config.yaml
routed_scale: 1.0
balance_loss: 0.00236
balance_bias: false
router_z_loss: 0.0001
init_std_router: 0.0276
lr_router: 0.000441
norm_eps: 1e-05
optimizer: "adamw"
beta1: 0.95
beta2: 0.99
seq_len: 384
Below are experts of layer 8 (counted from 0) of a mixture-of-experts language model. Rows are named router (the router's row for the expert), up (a neuron's input weights, with its number), down (a neuron's output weights, with its number) and show model dimensions 48-95. Each number is 128 + 32 x the weight over its row's rms, rounded and kept within 0 to 255.
After each expert's rows: "mostly gets" lists some tokens that are sent to it at least half of the time; "raises" lists some tokens whose logits its average output raises strongly, later layers aside. This comes from a sample of Wikipedia text that the model never trained on.

# expert 1
router [ 87 199  95 113 168 132 186 163 109 139 181 132 130 126  97 144 119  55 139  61 110 129 127 192 164 121 147 128 108 101 151 177 128 108 157 114  82 144 155 157 145 143 177 130 161 151 147  86]
up0 [ 98 126 145 127 106 157 185  29 109 129 105 109  94 167 156 140 163 100 133  69 137  94  97 162  99 129 117 104 100 139 129 173 155 127 124 128 106 191  86  88 145  89  72 153 140 153 194 108]
down0 [144 143 136 114 154 134 145 172  91 143  89 120  78 179 139 133 135 180  95 131 172 117 105  54 141 107 150 114  53 188 138 142 189  96 118 133  71 147 108  85 151 143 135 120 187  89  93 117]
up1 [185  97 139 138 156 135 189  87 145  80 150 136  52 158 163 134  81 126 145 147  71 109 181 160  71 116  88 112 134 119 152 133 135 145 148  98 135 101 180 110  96 159  98 109 161  85 165 103]
down1 [171  81 114 121  86 192 192  68  86 167 118 138 127 146 149  97  98 139 131 184 115 103 159 145 169 145 137  99 100 131 182 109  95 171 118 140 123 110 130  82 103 155 126 123 135  86 121 130]
mostly gets: " Pal", "_", "–", "angu", " −", " +"
raises: "0", "1", "2", "8", "5", "7"

# expert 24
router [126 174 143 159 111 140 217 116 125 102 197 141 119 107 112 133 132  95  95 126 120 154 132 177 115 112 124 149 128 136 156 145 145 167 117 123  79 158 116 116 179  97 116 158 185 150 174 132]
up0 [190 122 128 192 117  94 173  87  84 106 150 116 100 148 109 156 110 126 110 151 129 191 106 147 163 144 182 130 110 127 108  90  62 104  98  80 104 138  97 152 124 147 155 159 137 161 112 108]
down0 [112 119 142  95 138 161 155 140 145 169 105 152 120 147 112 136 156 202  79 148 176 145 138 120 149 105 124 139 128  84 129 141  93 165 128 152 142 130 107  97 141 128 139  98 105 119 101 156]
up1 [ 76 154 158 179 165 128 117 101 138 117 151 129 208 118 181  71 148  97  92 148 151 186 148 116  66  84 132 186 123 179  83 112 103 145 118 102 123 143 190 111 120 109 125 163 116  93  78  49]
down1 [113  60  97 172 117 105 221 103  96 123 105 142 126 145 154 126 139 135 144 112 121 100 122 172 103 114  89 107  96 151 125 147 156 114 167 175 122 178  83  81 114 104  88 134  87 145  93 101]
mostly gets: "7", "5", "6", "3", "4", "8"
raises: ",", ".", " |", " N", ";"

# expert 14
router [143 156 140 169 140  66 171  90 140 109 177 116  93 102 135 147 111  72 132 123 164 153 136 153 121 131 113  99 134 192 139 166 139  94 122  74  86 121 122 116 163 125  94 148 154 192 146  86]
up0 [165 137 178 127 172  80 204 152 115 119 143  98  80 144 108 139  71 120  69 109  96 107  88 161 162 106 137 123  59 129 135 145  89 103 161 119 158 109 154 116  61 162  95  89 143 150 134 128]
down0 [138 159 167 130 159  87 122  95 118 102 141  66 108 129 106 142  96  93 207 154 142 123 183 112 107 100 151 103 175 136 171 160 130 111 127 121 131 144 105 106 222 104 110  72 148 123 143 108]
up1 [111 144 172 129 122 149  96 136 111 119 169  96 178 164 149  50 126 116 103 102  88 175 172  81  60 136 205 153 145 130  79 102 207 108 104 105  98  96  98 101 168 129 144 137 173  85 129 115]
down1 [148 133  73 162  97 127 107 138  94 146 188  85  98 115 115 138 174 123 115  75 203 122 169 127 122 139 113 172 153  75 156  95 161 113 142 143 180 108  96 174 137 147 165 172 175  91 146 119]
mostly gets: ";\n\n", " feat", ")\n\n", " |\n\n", " MPC", " Represent"
raises: "=", "4", "M", "Scientific", "0", "Personal"

# expert 15
router [132 147 176 141 112 124 138 144 130 166 183 112 110 117  76 137 125  68 155  90 156 194 177 134 174 129 134 123 132 102 132 121 115 134 163 115 147 170 132 140 157 119  93 152 145 168 137 140]
up0 [ 80 117 131 111  94 107 127 139  87 115 123 131 179 187 137 131 149 120 142 130 185 165 109  86 130  39  77 131 119 181  89 159 151 152 100 115 167 125 169 101 127 112 101 164 117 102 158 143]
down0 [179 134 137 110 173 161 129 150  72 109  90 175 161 154 168 137 174 184 159 170 107 126 149 102 118 114 194  38 109 108  73 150 179  99 176 122 181 110 165 119 130 117 117 150 130 100 138 171]
up1 [ 72  94 137 105  89  91 156  74 135 193 139 126  78 150 103 169 140  40  92 131 215 122 120 135 169 108 172 147 117 152 118 132 113 148 139 107  86 173  92 127 105 111 132 149 131 100 103  90]
down1 [103  80 151 162 107  88 137 127 115 118 124  94 106 161 134 114 163  84 101 114  87 131  78 167 169 132 127 120 145 115  79 179 195  87  92 171 198 118 141 109 159 144 119  76 106 110 187  92]
mostly gets: " act", " part", " dest", " pro", " rem", " character"
raises: ",", " ", ".", " and", "1", "–"

# expert 13
router [148 145 181 179 109 131 164  72 143 160 195 105 118 165 109 114 114 114 150  81 202 153 109 172 153 154  95 147 160 134 153 153 129 129 142  93 125 127 129 131  99 134 129 134 173 171 153  64]
up0 [138  87 142 180 177 124 145 108 148 126 140  91 130 175 100  93 146 137 144 120 128 121 102 188 164 134  69 153  37 104 203 116 157  68 132 146 111 139 100 129 130 190 110 169 106 177  97  88]
down0 [124 103 119  86 130 125 153  85  87 125  72 135 160 140 117 125 141 139  40 131 154 159 159 142 117 104 135  87 189 140 120 133 172 103 165  27 167 125 102  80 118  94 108 145 167 116 156 149]
up1 [122 123 171 123  95 109 141 100 139 204 125 172 166 159 120  76 133  98 155 137 145 187 124 170 179 104 142 189 145 115 141 138  91 199 161 130 136 122 122  93 124  51 114 136 125  78 120  62]
down1 [140  94 102 113 131 120  97  96 139 110 126 124 124 163 167 164 136 143 110 184 170  94 118 130 202 212 103 115 149 164 105 179 141 109 173 168 158 137 117 125 128  87 140 155 119 164 131 189]
mostly gets: "ks", " Angeles", "its", " look", "ski", "ots"
raises: ",", " and", " ", " in", ".", " |"

# expert 9
router [151 139 112 119 206 114 175 103 113 149 171  90 122  99  85 147 148 103 140  88 138 145 126 155  81 111 119 158 144 110 134 138 177  94  91  57 151 162 110 133 149 145 101 143 147 177 164  77]
up0 [127 160 124 159  63 119 124 112  93 189 150 111 166  78  85  76 161 131 118 138 131 131  85 150 161 133 107 153 152 144 155  95 112 123 101 130 145  51 138 113 117 138 154 176 148 101 195 150]
down0 [144 157 126 108 130 191  96  79 135 122 139 113 117 151  99 141  86 144  97 135 119  47  75 107 137  97 139 102 152 175 157 138 171 101  75 191  90 108 104  99 115 114 190 164  95 149  69 158]
up1 [155 124 153 126  87 126 170 127 154 130 140 131  97 135 107  88 136 132 129 119 117  87 101 111 113 164 182 111 134 193 193 188 165 193  90 161 100 140  99 165 128 149 137 125 112 134 182 145]
down1 [177 128 100 154  89 137 207  56 137  74 126 149 105 145 127 116  37  95 194 153 144  99  69 128 167 127 156  78 188  95 113 139 138 103  99 137 146 125 153  82 127 126 110 167 114  77 100 190]
mostly gets: ".\n\n", " which", " they", "===\n", " when", "==\n"
raises: "==", "A", " and", " /"

# expert 25
router [ 87  74 166 138 141 103 188 117  88 192 188 123 141 149 107  98 136  34 124  85 167  54 160 143 102 111  88 148 136 157 139 152 170 124 128 128 131 117 170 104 125 123 110 147 158 121 132 105]
up0 [142  73 104 142 127  78 118 122 132 160 139 123 108 104  83 118  83  96 117 112 117 114 152 136 115 116  69 128 122 106 170 157 150 165  63 125 129 103 188  85 115  70  72 145 106 171 122 154]
down0 [184  94 104 146 185 105  95 115 141 162  91 106 134 172 102 149 115 158  92 177  74 160 108 134 122 155 155  86 102 116 135  87 177 120 120  99  97 143 139 109 135 116  85 119 101 171 100 126]
up1 [136 125 109  94 135 112 148 150 128 167 147  86 103 112 136  69 120  55  98  71 219 122 134 141 130 105 103 149 142 100 144 108 160 134 147 172  72 176 131 188 132 129 148 149 138 104 123  99]
down1 [141 116 101  98 145 162  49 112 162 139 103 181  79 121 121 137 163  95  68  65 115 150  82 162 106  96 144 168 129 174 144  90 192 124 157 112 169 155 134 125 130 145 143  76  95 148 133 121]
mostly gets: "\".", ".\"", " Mc", "!", ").", " TV"
raises: " ", " |", ","

# expert 29
router [169 114 145 165 112  64 184 159 134 145 177 132 157 104  61 132  96  95 146 108 175 175 123 115  82 104 143 158  90 112 147 113 111 171 108 115 104 127 160 160  96 118 115 121 105 107 137  95]
up0 [113 117 112 168 134 100 132 134 128 128 155 115 122 100  50  87 102 164 126 143 116 166 115 136 135 128 133 121 123 131 177 158 114  98  91 144 155  65 155  56 121 117 138 172 118 128 146  98]
down0 [ 91  94 161 135  74 150  93 109 134 137  95 193  61 166 162 139 167 114  99 125 158 137 127 107 154 166 122 114  78  95  49 123  94  96 149  67 108 162 100 128 128 107 166 147 119 126 162 163]
up1 [ 98 157 179 106 133 125  88 127 132  76 160 163 135  82  54 105 107 134 188 152 160  74  99 110 170  95 123 128 186 127 114 132 167 150 128 164 105 105 159 175 111  57 155 114 158 135 117 116]
down1 [141 136 156 146 113 116 121 114 132 145 125 100 125  84 115  97 100 180 152 108 140 149 132 128 149 109 103 148 131 188  95 137 148 120 150 117 169 101 141 171 148 114 111  84 100 163 140 136]
mostly gets: " d", " Sh", "hi", "h", "iy", "ji"
raises: ",", ".", " ", " (", "-", " B"

# expert 22
router [131 158 160 189 113 144 185 119 149 156 198  94 125 117  70 119 112 108 132 122 136 177 158 155  86 106 156 157  66 118 142 109 137 136 123  76 109 172 145 105 135 106 142 119 127 133 156  94]
up0 [108 158 149 133 103 123 163  82 127 112 144  95 141 148 114 131 202 150  76  25 123 105 103 113 115  71 134  98 133 130 133 136 159 121  74  91 156 171 191 140 109 140 117 156  75 116 163 156]
down0 [108 143 125 137 126 107  85 168 171  98 100  88  75  99 122 116 153 255 117 101  74 130 145 149 194 104 111 130 142 140 126 145  87 172 118 106 156 160 126 114 132 117 165 114 137 152 131 111]
up1 [ 69 129 118 112 140 134 100 142  74  94 120 101 139 186 106 167 131 119  97 109  88  74 122 131  96 142 158 176 144  78 114 148 130 102 166  59 114  61 109 205  77 148  72 106 152 121 121  93]
down1 [180  90 180 123  93 128 139  70 102 144  91 114 125 193  35 180 166 224 226 135 111 140 129 118 100 143 114 148 113 120 136 143  96 100  61 154 137 138 163 108 139 130 140 135 159 109 111 106]
mostly gets: " K", " B", " Kh", " S", " R", " Sam"
raises: ".", "-", "at", "in", "om", "on"

# expert 19
router [123 127 133 101 157  86 168 124 148 149 188 103 113 115 127 125 169  41 103  95 134 179  81 126 159 108 145 151 104 138 139 126  93 137 111  98 109 167 195 133  92 130 110 148 153 112 139 106]
up0 [155 219 127 102 137 133 143 117 155 129 130 102 139 111 102 190 130  99  40  99 130 103 164 153 102  80 120 100 110  75 107  77 148 120 145 100 208 103 145 113 160 206 122 143 167 112 126 173]
down0 [106 142  84 106 151 111  56 133 125 176 123 117 150 180 197 156  99  56 185 129 127  85 199 143 120 110 136  93  84 128 163  89  90 126 117 141 141  82  95 123 172 138 139 131 161 143 107 113]
up1 [122 115 141 176 124 103 115 156 148  95 136 112 164 120  59 133 153 139 136 130 146  85 140  81 132  78  86 152  42 175 130 136  92 111 179  68  85 165 148 129  94 170 131 160  67 100 166 160]
down1 [113 182 107 122 149 137  66 160 129  83 159 100 182 147 110 112 175 136 158 159 122 150 113 119 159 152  70 135  97 147 106 197 170  88 113 147 110 188 134  82 107  55  92 141 165  87 139 159]
mostly gets: " sp", " dep", "sp", " mov", " sh", " l"
raises: "o", " |", ",", "a", ".", "u"

# expert 8
router [134 117 124 169 132  73 171 119 116 184 187 108 141 109 135 135 112  47 152 124 201 163 172 177 125 116 151 144 136  86 110 138 107 109  91 128 131  94 172 128 148 100  96 146 140 189 178 120]
up0 [ 72 138  93 180 148  73 179 126 114 142 135 104 145  79 109 175 198 124 156 183 141 114 119 130 133 124 153 153 149 149 154  83 157 140  66  49 115 149 131  87 138 101 167 145 135 141 196  89]
down0 [126 118 146 116 138 136 126 136 176 168 124  67 126 155 158 101 112 166  84 139 105  67 153 115 134 126 142 159 116 164 110 175 145 112 107 142 178 127 142  65 119 126 108 126 118 152 115 192]
up1 [169 136  87 120 157 149 135 142 177 106 105  57 138 130 141  72  91 117  75 121 178 125 104 121 117  94 147 188  77 132  89 132  95 128 137 166  51 104 241 127  61 110 138 141  93 122 145 106]
down1 [153 154 143 139 122 140 139 128 130 170 128 127 133  87 111  98 120  94  77 127 173 164  86 162 168 185  89 105 118  88 103 179 144 147 155 192  85 112 107  92  77 124  54 149 143 143 147  32]
mostly gets: " her", " pat", " vis", " des", " phys", " human"
raises: " |", ",", " ", "-", " in", "."

# expert 20
router [104  83 128  95 155  80 147  80 128 154 152 120  93 170  61 149 123  92 112 104 145 131  88 118  82 125 137 180 146 162 116 162 152 133  68 115  99 126 132 139 173 155 130 125 211 123 152 100]
up0 [134 100 165 112 114 164 136 174 178 138 135  83  92 164  90 106 103 136 109  62 155 155  88 158  30 137 151 122 156 151  89 138 101 174  92 132 142 164 133  85 166 137 131 137 111  92 155  87]
down0 [ 94 114 129 115 196 166 157 125 143 209 128 118 102 116 133 180 158 199 119 131  96 124 144 106 148 118 152  91 110 127  36 179 155  92  76  93 180 160 143  83 167 110  94 121 172  68 187  64]
up1 [103 133 147 121 161  94 126 156 133 150 137 141 103 154  51 161  66 112 120 103 138 161 117 109  96 163  42  96 139 145 157 117 132 108 127 146 117 125 137 129 159 186 139 136 159 117  72  60]
down1 [126  84 123  92 162 138 121  76 133 107 132  90 134 122 128 123  90 149  88  96  93 140 164 158 114 132  88 134  74 145 111 116 121 167 140 171 126 153 108 105 100 126 210 232 164 114 148 114]
mostly gets: " York", " California", " Canada", " India", " Washington", " Germany"
raises: ",", " ", " and", " |", "\n", " ("

# expert 27
router [ 92 151 142 176 169  93 149 111 142 149 140 132 166 117  53  96 140 119 144  87 229 126 118 139  45  95 114 135  90  97 129 144 159 124 137 120 120 176 158 149 155 116 143 175 163 136 124  81]
up0 [109 126 151 145 149 128 109  98 126 180 132 156 143 101 123 114 117 133 164 107 208 112 156 113 107 114 147 126 133 106 182 162  59 127 170  77 117 176 186 133 110 155 136  92 115 121 114 157]
down0 [126 157 112 162 163 151 107 114  76  83 140  92 150 159  97  70 141 158 106  72  70 132 110 130 119 151 202 170 123 175 134  10 189 139 120 147 159 156 171 128 176 147 154 142 119  91 129 118]
up1 [141  93 104 135 188 151  82 137 140  73 112  95 121 154 155  76 132 128 128  75  92 111  93 123  84 120 108 150 122 108 162 171 139 146 106 139 130 100 148 156 130 100 106 147 121 139 173 135]
down1 [141  84 101  27 121  93 155 126 162 107 135 141 103 154 130 112 117 136 142 148 117 101 109 116 171 152 134 125 174 131 118 120  77 111 143 146  61 190 136 103 138 177 129 102 135  96 132 166]
mostly gets: " an", " An", "An", " =\n\n", " ", " Occup"
raises: "1", " |", " |\n", ".", ";"

# expert 17
router [ 79 156 168 155 121 125 145 114 109 135 181 105 115 136  79 118 129 104 117 123 169  90 163 159  93 149 153 182  97 131 113 214 151 190 109 142 131 132 168 162 163 108 106 156 180 164 170 129]
up0 [153 148 130 147  86 130 136 136  74  89 147  56 155 164 148 149 174  99 137 141 121 145 123 192 114  86 191 158 164 110 109 149  83 114 140 135 152 211 143 144 110  92 147 150 112  84 191 136]
down0 [185  85 136 125 164 135 134 131 114 122 110 123 168 132 181  93 115 156 139  51 119 132 146 145 136 127 131 125 133 107 139 172 132 152 126 156 125  83 101 105 127 115 116 179 154  79 145 135]
up1 [127 185 104  90 103 160 215  67 101 158 173 122 100  63 165  97 144 140 141 140 156 105 167 185 102 152 149 187 107  61  95 145 153 152  60 132 141 142 137 117 160 177 163 147 133 136 160 143]
down1 [ 98 194  79 161  99 151 151  96 144 138 127 142 111 108 155 134 180 159  59  86 138 130 106 105 127 103  97 126 118 111 148 131 133 165 111  77 105 128  96 134 134 133 120 164 127  98 141 172]
mostly gets: " —;", " |", ";", "|", " continued", " ENG"
raises: " ", " N", " P", " S", " B", " L"

# expert 4
router [128 115 144 128 153  99 171 121 122 103 148  98 145 153  64 113 108  69 130 105 142 162 125 169  95 127 106 133 134 167 151 139 152 157 131 101 133 140 170 114 165 139 145 135 170 163 173  78]
up0 [110 160 108 124 118  82 154 212 157  96 114 121 109 115 109  89  98 121 124  95 136 155 109 138  53 124 136 133 102 144 159 177 149 112 171 107 124 133 101 159  97 118 118 109 125 118 136 122]
down0 [154 169 112 150 109 147 168 104 152 153 170 158 106  94 119 107 118 119 169 118 105 127  90 114 182 165  93 115 159 112  96 130 120 144  82 122 125  96 112 120 117 135 120 148 141 147  88 171]
up1 [177  77  89  91 122 160 205 149  82 164 151  60  88 144 123  98 143 122  90 114 146 178 172 118 119 187 148 110 122 111 140 117 146 130 116 155 156 123  72 160 127 108 114 197 149 153 183 150]
down1 [ 99 143 187 134 150 173 132  76  89 137 128 175 150 131 121 112 136 144 120  95 130 152 178 203 139  71 126  95 177 134 141 123 144 139 101 138 134 156 102 114 143 114 103  88 177  90 148  86]
mostly gets: " University", " College", " Army", " Council", " children", " company"
raises: ",", " in", ";", ".", " and", " ("

# expert 0
router [111 140 144 198 145 105 145  80 102 116 139  91 124 126  82 136 164  76 100 109 160 125 152 140 159 110  93 139 157 172 179 168 101  97 129  73  78 142 161 163 182 124 112 178 154 113 145 141]
up0 [125 126  93 110 104 108 140 102  97 132 134 159 152 136 148 112  88  94 134  97  80 178 124 176 129 130 116 133 147  95 124  79 119 156 186 131 118  90 136 115 127 170  81 165 112 163 159  83]
down0 [ 82 146 117 106 142 126 121 187 100 191 131 147 166  88  96 189  50 144 143 135 152 138 107  86 116 147 107 168 134 148 114  88 135 122 165 178 142 184 125 121  45  93 157  87 110 133 124 115]
up1 [106  95  62 123 135 117 144 118 151 172 175 131 135  41 155 104 142  68 126 106 149  93 125  94 173 104  97  95 111 126 113 189 175 115  76 114 173 149 159  95 131 166  75 175  94 169 113 172]
down1 [150 114  97 223  98 106  61 148 133 133 118 151  99 127 174  75  96 153  94 135 109 115  64  84 143 130 123 122 139 126 113 134 152 108  87 149 132 105  96 133 152 179 142 129 101 118  85 148]
mostly gets: " work", " album", " music", " information", "′", " trans"
raises: ",", " ", " |", " in", " ("

# expert 21
router [165 135 102  92 143 101 170 158 127 122 215  95 117  78  80 111 135  98  94 137 171 156 119 185 118 133 119 200 111 102 140 169 152 114 111 157  64 110 134 103 106 174 138 110 141 114 149  79]
up0 [144  88 128  96 131 137 174 111 127 130 178 164 129 159 140  78 126 159 152 113 105 119 132 213  88 165  72 129 132 103 149 128 183 173 116 135 147 148 175 104  79 166 123  92 165 137 121  79]
down0 [114 104 205  79 100 169 120  87 123 178 174 109 124 175 128  99 123 184 136 117  52 128 138 111 126 102 101 131 137 177 143 145 137 150  71  93 127 112 146 134  56 122 102 116 154 122 100 192]
up1 [ 72 148 121 118 112 138 127 155 117 159 161 165 119 111 137  78 125 154 146 146 138 148  80  82 143 142  93 190 156 132 128 155 139  80 103 145 136 135 119 158 161 133  77 108 132 144 155 174]
down1 [121 129 109 182 116  92  87 127 113 137 174  68  86 168 136 137 174  86 138 218 136 143 133  86 173 157  96 126 144 114 101 116  81 133 136 160 119 131 138 131 122 128 165 134 134  85 158 182]
mostly gets: "á", " c", " art", " Art", " p", " ac"
raises: ",", ".", "ar", " ", " in", "-"

# expert 23
router [105 157 104 151 172 148 173 132 102 135 215 100 126 101  77  82 155  53 131 117 180 107 150 130 144 142 105 143 139 153 104 151 108 140 163  96 120 148  87 163 150 140 102 140 170 134 144 135]
up0 [181 114 167 140 151 156 181 179 119 127 135 108 101 119 138 167 172  96 112 175 142  88 155 153  71  93 115 168 130 193  74 171 122 111 114 121  57 106  91 109 128 136  77 135 153  56  62 126]
down0 [111  97 135 137 118  51  81 128 106  92  75 153 188 103 109  98 106 104 209 117  97 104 135 147 162 117 116 136 157 188  76 125 167 146 131 159  99 130 142 188 140 101 122 153 122 132 170 130]
up1 [113 179 110 147 124  91 160 149 108 154 210 151 142 142 148  90 106  98 106 152 152 143  52 122 111 136  57 115 169 123 182 137 106 191 173  70  89 145 211  82 194 111  89 120 131 157  69 120]
down1 [158 136  77 136 102 117 130  93 164 179 159  81 174 126 151  99 150 130 113 119  76 129 123 160 144 125 146 161 149 123 175 187 153 133 153 182 110  82 165 107 146  63 121  94  94  76 144 126]
mostly gets: " his", " her", " their", " its", " used", " us"
raises: " ", ",", "-", " |", " (", " in"

# expert 11
router [113 108 182 140  93 138 166 156 108  98 171  74 153 150  91 107 155 113  99 126 117 140 118 145  72 114 148 125 181 132 166 170 173 148 115 147 100 132 175 174 149  96  98 101 122 165 162 128]
up0 [ 47 115 184 151 108 115 136 143 103 132 128 125 126 146 102  99 137 104 151 139 127 130  72 189  99  42 158 206 130 111 145 109 145 126 170 157 118 159 123  92 155 145 141 117 132 156 147  79]
down0 [125 113 173  51 122 113 167 174 187 154 113 121 105  78 158 134 122 100 113 117 129 172 149 103 136 161 182 139 125 169 118 164 148  99 158  86  93  93 161 132 180 148 142  70 104 101 104 174]
up1 [124 128 151 145 164 150 105 138 132 151 115 156 204 133 133 110  90 126  99  55 108 173  97 194 105  72 152  94 134 139 130 124 106 190 142 153 158 162 144  73 157 110 143 139 136  86 147 135]
down1 [139 101 147 149  66 165 155 121 131 110 157 196 105  76 106 165 146 143  54 145 141 175 145 180  95 142 106 129 124 116  61  70 128 191 133 127  72 157 188  87 200 165 112 146 112 125  97 137]
mostly gets: "/a", " remained", " been", " Candidate", "History", " bur"
raises: " and", ",", " in", ".", " ", " |"

# expert 7
router [157 106 105 113 126 112 164 179 110 153 153  70  87 121  80 116 131  80 114  91 146 130 116 169  87 156 126 183 123 146 130 108 105 140 153 112  84 172 131 129 140 134 131 163 164 133 148 137]
up0 [ 74 137 138 147 149 101 115 118 122 108 104  96  99  84 111 155  69 158 159 124  98  97 145 121 147 170 105 110 148 186 118 122 116 101 136 133 112 164 185 132 174 141  86 128  86 118 133 151]
down0 [ 97 174 141 101 167 142 136  58 152  93 140 133 189 137 127 110 134  88 148 186 142 124 103 159 146 111 159  74 150 147 115  70 130 154 129 132 126 106  62 149 183 108 108 175 146 147  70 123]
up1 [130 114 107 127 151 141 141 145  89  95 137  95 131  84 140 137 174 125 102 150 208  74  83 138  74 103 120 155 154 143  95 136 126 133 128 108 196 174 113  78 179 178 124 129 165 117 130 122]
down1 [177 150 186  72 100 158  70 145  88 142 101 166 119 147 131 120 151  78  71 149 122  91  59 110  98 103 164 150 134  87 133  86 122  90 131 148 126 141 131  89  97 174 128  72 100 114 121 163]
mostly gets: " Y", " X", " Z", " I", " Rep", " Fed"
raises: ".", " or", ",", " and"

# expert 5
router [ 89 184 109 119 195 155 155 143 161 148 159  71 148  81 131 118 137  96  72 131 157 106 153 186 129 162 116 106 110 114 170 108 133  98 123 107 161 168 123 161 125 143 119  78 197 160 158 103]
up0 [132 176 151  99 103  97 110 142 135 104 107 123 129 122 147 156 173 103 101 145  90 123 161 144 115  60 127 112 114  74 129 164  90 204 125  87 138  94 137 124 148 173 143 162 173 148 142 116]
down0 [134 176 142 147 198  88 104 157 146 124  76  96  94 158 116 105 151 125 130 183 117 145  88 134  73 192 119 155 165 159 142 134 121 172 179 219 124 184  66 155 155 135  89 160 113  87 115 127]
up1 [ 77  64 123 128 111 157 116 130 173 118 153 168 151 166 115  78 129 113 165 112 143 137  98 140 132 126 120  84 175 172  94  60  77 195 181 115 119 176 190 141 144 137 117 127 129 121  63 120]
down1 [198  74  62 174 116 157 126  90 132 143 133 154 100  93 109 164 200 169 102 183 144 115  73 152 168  95 147 123 101 161 118  96 140 128  96 101 116 125 111 140  79 131  60  79 183 107  99  94]
mostly gets: " well", " prot", " comm", " reg", " sugg", " larg"
raises: " |", ",", " ", ".", "-", " ("